Experts of a small language model.
Size: 8 layers, width 128, vocabulary 1024, 6.59M parameters.
Experts: 64 experts in each of 7 layers, 4 picks a token, a softmax router, a shared expert of 64 neurons.
Training: a variant of SOAP for the experts, 748M tokens.
Below are experts of layer 3 (counted from 0) of a mixture-of-experts language model. Rows are named router (the router's row for the expert), gate (a neuron's input weights, with its number), up (a neuron's input weights, with its number) and show model dimensions 64-95. Each number is 200 + 40 x the weight over its row's rms, rounded and kept within 0 to 999.
After each expert's rows: "comes after" lists some tokens at least twice as common just before its tokens as in all text; "gets" lists some tokens that make up at least twice as much of what it gets as of all text. This comes from a sample of Wikipedia text that the model never trained on. Tokens count by the router's weight.

# expert 28
router,218,244,274,168,210,220,193,184,210,178,240,205,268,215,181,154,254,179,256,174,131,148,240,216,261,174,164,190,201,140,245,173
gate0,207,209,247,201,95,229,236,191,113,179,134,152,199,299,184,174,173,251,248,242,174,191,188,279,232,190,268,224,212,212,112,206
up0,197,168,72,265,180,160,177,146,211,167,137,201,148,239,218,208,169,230,243,219,190,182,159,190,219,204,181,208,301,236,224,238
gate1,230,206,171,269,202,197,191,177,266,191,140,238,135,147,258,212,219,311,282,196,186,264,235,217,163,245,196,194,167,216,163,274
up1,261,258,203,170,167,187,116,161,134,209,224,217,125,169,228,127,185,172,170,212,186,271,197,213,97,186,220,183,188,204,178,281
comes after: "0", " |\n", " T", "1", "2", ")"
gets: " |", "|", ";", "a", ":", "as"

# expert 26
router,209,197,147,199,226,160,152,181,217,162,177,176,130,140,177,295,156,199,176,239,111,201,174,183,193,159,137,133,205,245,153,227
gate0,248,147,214,247,206,227,188,183,194,191,266,235,228,197,223,216,222,183,282,155,260,199,210,183,224,229,174,197,181,193,273,253
up0,144,218,208,208,244,240,226,213,221,258,96,205,197,251,229,183,225,226,219,194,142,179,202,176,194,208,137,265,247,248,161,124
gate1,185,171,145,203,184,144,245,213,201,144,224,232,210,227,180,173,187,209,250,217,218,208,192,180,267,163,192,212,214,166,198,287
up1,139,240,221,227,209,247,204,127,173,203,158,296,278,271,212,186,196,212,236,162,232,196,203,152,227,236,188,228,169,147,208,257
comes after: " |", "\n", "|", " |\n", ")\n", ";"
gets: " ", "-", "|", " (", ";", ":"

# expert 42
router,214,293,129,126,207,225,250,224,176,219,265,175,249,226,248,218,186,199,218,212,247,233,152,135,171,184,208,167,151,203,230,212
gate0,237,221,166,200,189,195,210,236,232,212,204,147,216,193,243,223,116,175,241,247,221,199,250,181,186,170,198,188,188,118,235,206
up0,128,162,268,177,138,324,175,189,219,167,255,240,200,276,175,255,216,177,219,251,149,243,225,180,186,198,215,204,214,92,279,242
gate1,195,182,193,179,250,242,242,171,246,260,248,275,130,281,197,219,185,229,229,259,184,312,203,167,193,209,244,176,221,222,180,196
up1,156,192,201,162,145,222,167,239,204,208,212,178,260,205,155,167,213,198,212,215,146,254,235,198,217,162,210,249,170,170,222,154
comes after: "ed", " of", " |", ",", "-", " the"
gets: " to", " S", " by", " L", " E", " G"

# expert 30
router,274,194,280,155,185,212,244,194,212,155,242,192,234,168,196,152,169,215,172,224,187,239,223,208,162,164,248,240,233,173,234,200
gate0,200,217,239,178,207,187,144,185,175,161,217,182,159,162,209,204,151,218,186,210,222,185,206,202,274,143,260,257,156,224,233,151
up0,199,121,266,169,159,216,211,187,167,199,269,222,165,212,208,276,215,180,181,220,174,205,179,206,172,237,212,161,212,236,147,170
gate1,208,128,174,160,227,223,271,196,251,167,173,196,229,217,244,235,171,168,253,141,172,199,230,99,146,160,184,233,217,165,240,174
up1,178,130,192,221,211,224,190,193,197,159,233,162,151,136,222,134,165,187,188,178,200,227,209,198,174,223,183,171,221,178,244,160
comes after: ".", "S", "C", "N", "A", "I"
gets: " R", "R", "S", "C", "A", " r"

# expert 32
router,241,151,239,222,193,197,157,176,194,184,205,225,183,163,179,161,222,245,211,203,220,207,209,236,201,212,174,212,183,222,256,214
gate0,257,152,211,217,171,225,264,275,197,247,121,161,208,237,228,164,194,256,201,206,215,199,197,234,176,197,203,196,164,151,180,218
up0,181,295,214,242,250,143,227,99,176,176,212,154,225,209,155,287,221,243,202,139,144,135,229,255,169,125,235,200,220,199,194,155
gate1,219,175,229,158,220,190,253,117,212,208,162,231,167,175,244,185,202,257,196,202,239,216,170,201,238,265,173,241,162,184,252,251
up1,184,251,212,266,164,249,168,179,200,187,206,219,207,237,221,97,160,195,248,152,218,101,207,180,235,170,194,166,199,115,216,161
comes after: " L", " H", " Ch", "h", " ch", " K"
gets: "e", "o", " R", "a", " He", "all"

# expert 50
router,96,263,229,220,140,167,189,154,229,260,180,166,251,221,236,213,116,204,250,129,141,245,212,208,267,163,193,231,152,234,110,113
gate0,219,190,287,203,178,175,204,250,175,167,255,201,180,241,260,171,232,249,215,217,164,139,215,155,145,147,262,215,220,213,127,221
up0,273,170,159,259,268,240,238,233,155,156,247,251,215,247,219,247,245,243,159,188,185,247,172,207,153,224,206,177,292,315,233,159
gate1,179,259,185,255,224,163,213,187,282,221,136,141,220,196,266,210,131,273,249,179,197,180,203,185,234,159,258,221,208,204,198,125
up1,128,203,157,189,181,204,133,296,213,278,206,186,196,161,167,255,243,232,188,176,174,173,187,283,170,231,214,125,223,204,206,301
comes after: " l", " L", " h", " v", "l", "c"
gets: "um", "ain", "ab", "ar", "ul", "is"

# expert 11
router,264,239,147,94,214,164,157,165,218,182,130,182,166,221,248,167,247,152,181,177,139,190,218,187,146,226,203,195,182,218,233,268
gate0,208,174,201,180,163,148,185,182,280,241,227,268,116,233,188,214,202,203,195,217,144,222,265,152,215,175,227,184,112,213,245,169
up0,244,193,81,204,173,213,219,244,159,235,213,183,255,193,182,194,122,191,219,133,137,186,224,205,147,228,198,254,170,261,154,269
gate1,293,192,238,145,179,172,238,236,240,157,223,256,215,174,207,184,180,212,184,152,293,210,160,138,220,102,62,148,163,171,209,185
up1,161,172,148,213,185,162,171,191,153,185,199,176,252,207,194,214,219,155,211,197,172,253,172,227,173,233,182,202,196,158,178,197
comes after: "|", " |", "s", "1", "2", "a"
gets: ",", " ", " and", "–", ".", ";"

# expert 56
router,224,228,252,228,164,197,231,234,268,165,209,199,106,155,200,232,225,220,236,272,226,200,139,239,301,239,162,208,230,266,242,165
gate0,229,214,204,227,174,212,211,215,167,295,201,155,205,225,309,229,249,212,248,221,242,217,170,256,245,277,212,269,218,151,206,180
up0,185,256,217,191,185,150,197,246,243,175,96,194,111,238,220,207,186,258,223,272,323,213,257,245,219,219,137,214,187,150,179,230
gate1,246,199,208,234,205,184,161,146,176,237,196,164,164,208,266,171,263,220,279,269,216,179,126,254,208,251,232,192,100,257,207,153
up1,206,235,231,130,236,152,237,192,225,194,184,199,189,187,200,235,150,222,230,180,159,139,303,183,231,247,201,214,194,228,165,179
comes after: " E", " S", " e", " s", " O", " R"
gets: "or", " re", " E", "om", "re", "ter"

# expert 44
router,252,224,177,110,242,201,164,156,171,194,131,194,191,242,238,115,222,206,202,166,86,206,216,190,144,235,180,167,151,208,186,210
gate0,125,204,233,163,218,251,234,216,223,240,175,219,171,193,171,227,247,262,218,203,247,170,274,210,163,138,212,189,191,164,217,207
up0,215,172,203,193,219,247,151,174,265,266,124,215,227,195,236,241,187,266,246,211,175,204,169,185,131,144,275,260,273,202,192,198
gate1,192,208,207,207,183,212,148,231,251,138,223,230,180,239,249,209,238,296,182,273,232,320,217,179,193,156,165,223,246,232,168,143
up1,235,217,253,267,267,246,177,250,229,189,139,157,182,170,122,276,276,209,124,223,163,187,123,223,163,120,228,214,244,153,214,165
comes after: "1", "2", "s", "a", "3", "0"
gets: ",", " |", ".", ";", " and", "),"

# expert 62
router,193,311,243,238,150,189,195,193,211,225,215,129,241,234,165,251,131,259,259,135,205,159,213,172,240,212,193,260,222,229,165,277
gate0,223,182,180,173,222,232,249,258,210,237,174,186,181,239,192,158,129,256,213,220,199,248,204,174,190,200,239,116,265,249,181,185
up0,227,168,180,186,220,286,241,152,176,225,218,218,198,176,150,193,218,274,218,272,171,168,175,183,241,168,169,229,249,173,150,170
gate1,164,181,242,141,188,257,251,203,209,143,128,123,211,234,153,172,193,230,214,288,163,166,229,162,175,188,162,242,151,235,219,279
up1,175,214,182,157,182,228,280,255,157,250,228,216,264,183,205,175,270,237,186,119,157,248,169,213,159,225,221,160,223,140,196,211
comes after: ",", " L", " D", "-", " of", ":"
gets: " A", " M", "am", " B", " T", " E"

# expert 23
router,279,133,209,262,171,213,154,241,188,209,225,218,155,224,192,258,177,159,182,241,150,98,171,190,293,152,153,221,184,188,250,115
gate0,175,164,215,200,170,200,187,206,255,218,200,202,251,178,185,159,213,126,238,190,170,141,252,290,135,115,223,145,219,254,150,155
up0,296,181,281,203,129,148,130,221,186,247,232,171,238,289,240,224,73,219,165,227,201,168,251,217,149,249,202,144,174,157,170,180
gate1,237,221,185,222,166,190,224,175,247,214,139,240,148,174,230,188,233,179,211,207,200,167,184,231,236,260,269,107,202,208,259,220
up1,182,142,268,149,202,277,159,133,226,191,173,223,258,191,283,171,237,137,220,219,176,126,218,173,217,180,232,245,298,252,195,199
comes after: " C", " c", " S", " M", " P", " A"
gets: " pro", "ur", " ex", "ra", "ar", "or"

# expert 7
router,239,180,169,247,179,306,210,193,174,238,179,145,239,256,250,160,203,217,291,158,192,219,250,263,182,180,187,134,144,217,242,257
gate0,212,161,181,220,166,201,186,241,170,185,210,174,200,207,189,192,198,176,276,113,246,296,182,214,183,139,197,245,223,199,165,267
up0,216,250,198,162,215,184,167,189,162,309,236,201,199,191,196,180,219,130,197,237,169,202,154,198,176,207,199,196,180,202,204,236
gate1,180,206,174,201,233,180,162,190,129,157,212,250,195,225,190,208,216,198,243,93,250,254,170,212,217,249,199,191,185,186,189,215
up1,188,304,221,188,194,229,179,267,186,164,254,161,200,210,215,208,271,188,193,189,212,170,206,228,191,188,237,193,171,265,179,101
comes after: " of", "ed", ",", " to", " in", " is"
gets: " the", " of", " a", " was", " as", " The"

# expert 38
router,243,184,212,185,159,211,215,218,172,137,206,170,157,181,180,194,162,154,295,160,195,207,167,219,144,141,231,247,200,189,257,200
gate0,295,193,212,221,170,138,225,210,179,201,185,223,217,128,311,175,182,161,226,165,177,264,187,188,194,246,172,198,239,214,231,242
up0,212,154,190,207,151,206,224,245,206,184,227,259,205,182,139,166,232,254,106,187,188,201,210,149,149,241,220,202,188,200,218,218
gate1,214,202,228,145,190,212,161,188,235,202,201,243,192,179,131,193,176,248,280,241,161,160,166,216,168,213,301,180,146,186,215,249
up1,190,216,176,278,252,201,214,156,218,209,216,282,179,187,154,177,213,249,253,226,175,144,134,248,196,177,211,222,205,274,190,165
comes after: " S", " K", " s", " Ch", " W", " P"
gets: "h", "l", "p", "o", "a", "r"

# expert 17
router,180,199,214,218,157,192,205,240,177,185,214,249,161,156,226,248,179,166,205,173,127,184,241,132,145,247,225,283,239,229,221,210
gate0,143,229,209,274,193,180,258,218,176,189,196,134,284,209,177,197,192,193,251,216,186,242,219,247,214,210,220,204,180,209,215,165
up0,208,233,174,129,278,180,280,202,190,261,148,225,242,145,230,203,242,224,210,223,182,221,270,214,221,233,256,242,216,205,217,188
gate1,171,186,170,193,188,236,202,169,166,226,215,175,186,171,287,133,274,245,184,249,160,216,217,232,183,198,226,212,168,227,232,183
up1,215,188,271,297,194,250,199,174,195,132,174,159,167,201,219,186,208,220,178,242,162,146,168,131,141,268,213,229,228,181,145,162
comes after: " |", ";", "|", ":", " /", "1"
gets: " ", " (", "–", "-", "/", "+"

# expert 29
router,179,264,163,106,210,219,167,247,182,213,185,191,208,257,218,224,201,233,230,229,228,222,158,158,260,216,229,154,136,264,154,221
gate0,182,192,209,234,216,220,221,168,236,176,207,223,198,239,286,251,188,221,161,133,262,241,144,250,147,173,166,158,229,147,192,252
up0,192,253,228,256,208,228,206,186,170,210,174,218,213,272,212,203,205,193,192,241,184,116,228,191,192,197,198,320,237,216,199,189
gate1,233,161,196,147,228,190,133,150,197,148,171,213,202,182,199,182,213,209,254,173,171,216,173,203,252,196,211,210,206,269,140,170
up1,248,258,202,209,185,164,181,248,166,196,152,213,194,188,256,212,175,175,167,222,177,170,210,203,174,198,246,201,249,224,160,170
comes after: " |", "-", " the", ",", "|", ":"
gets: " B", " S", "\n", " M", " A", " G"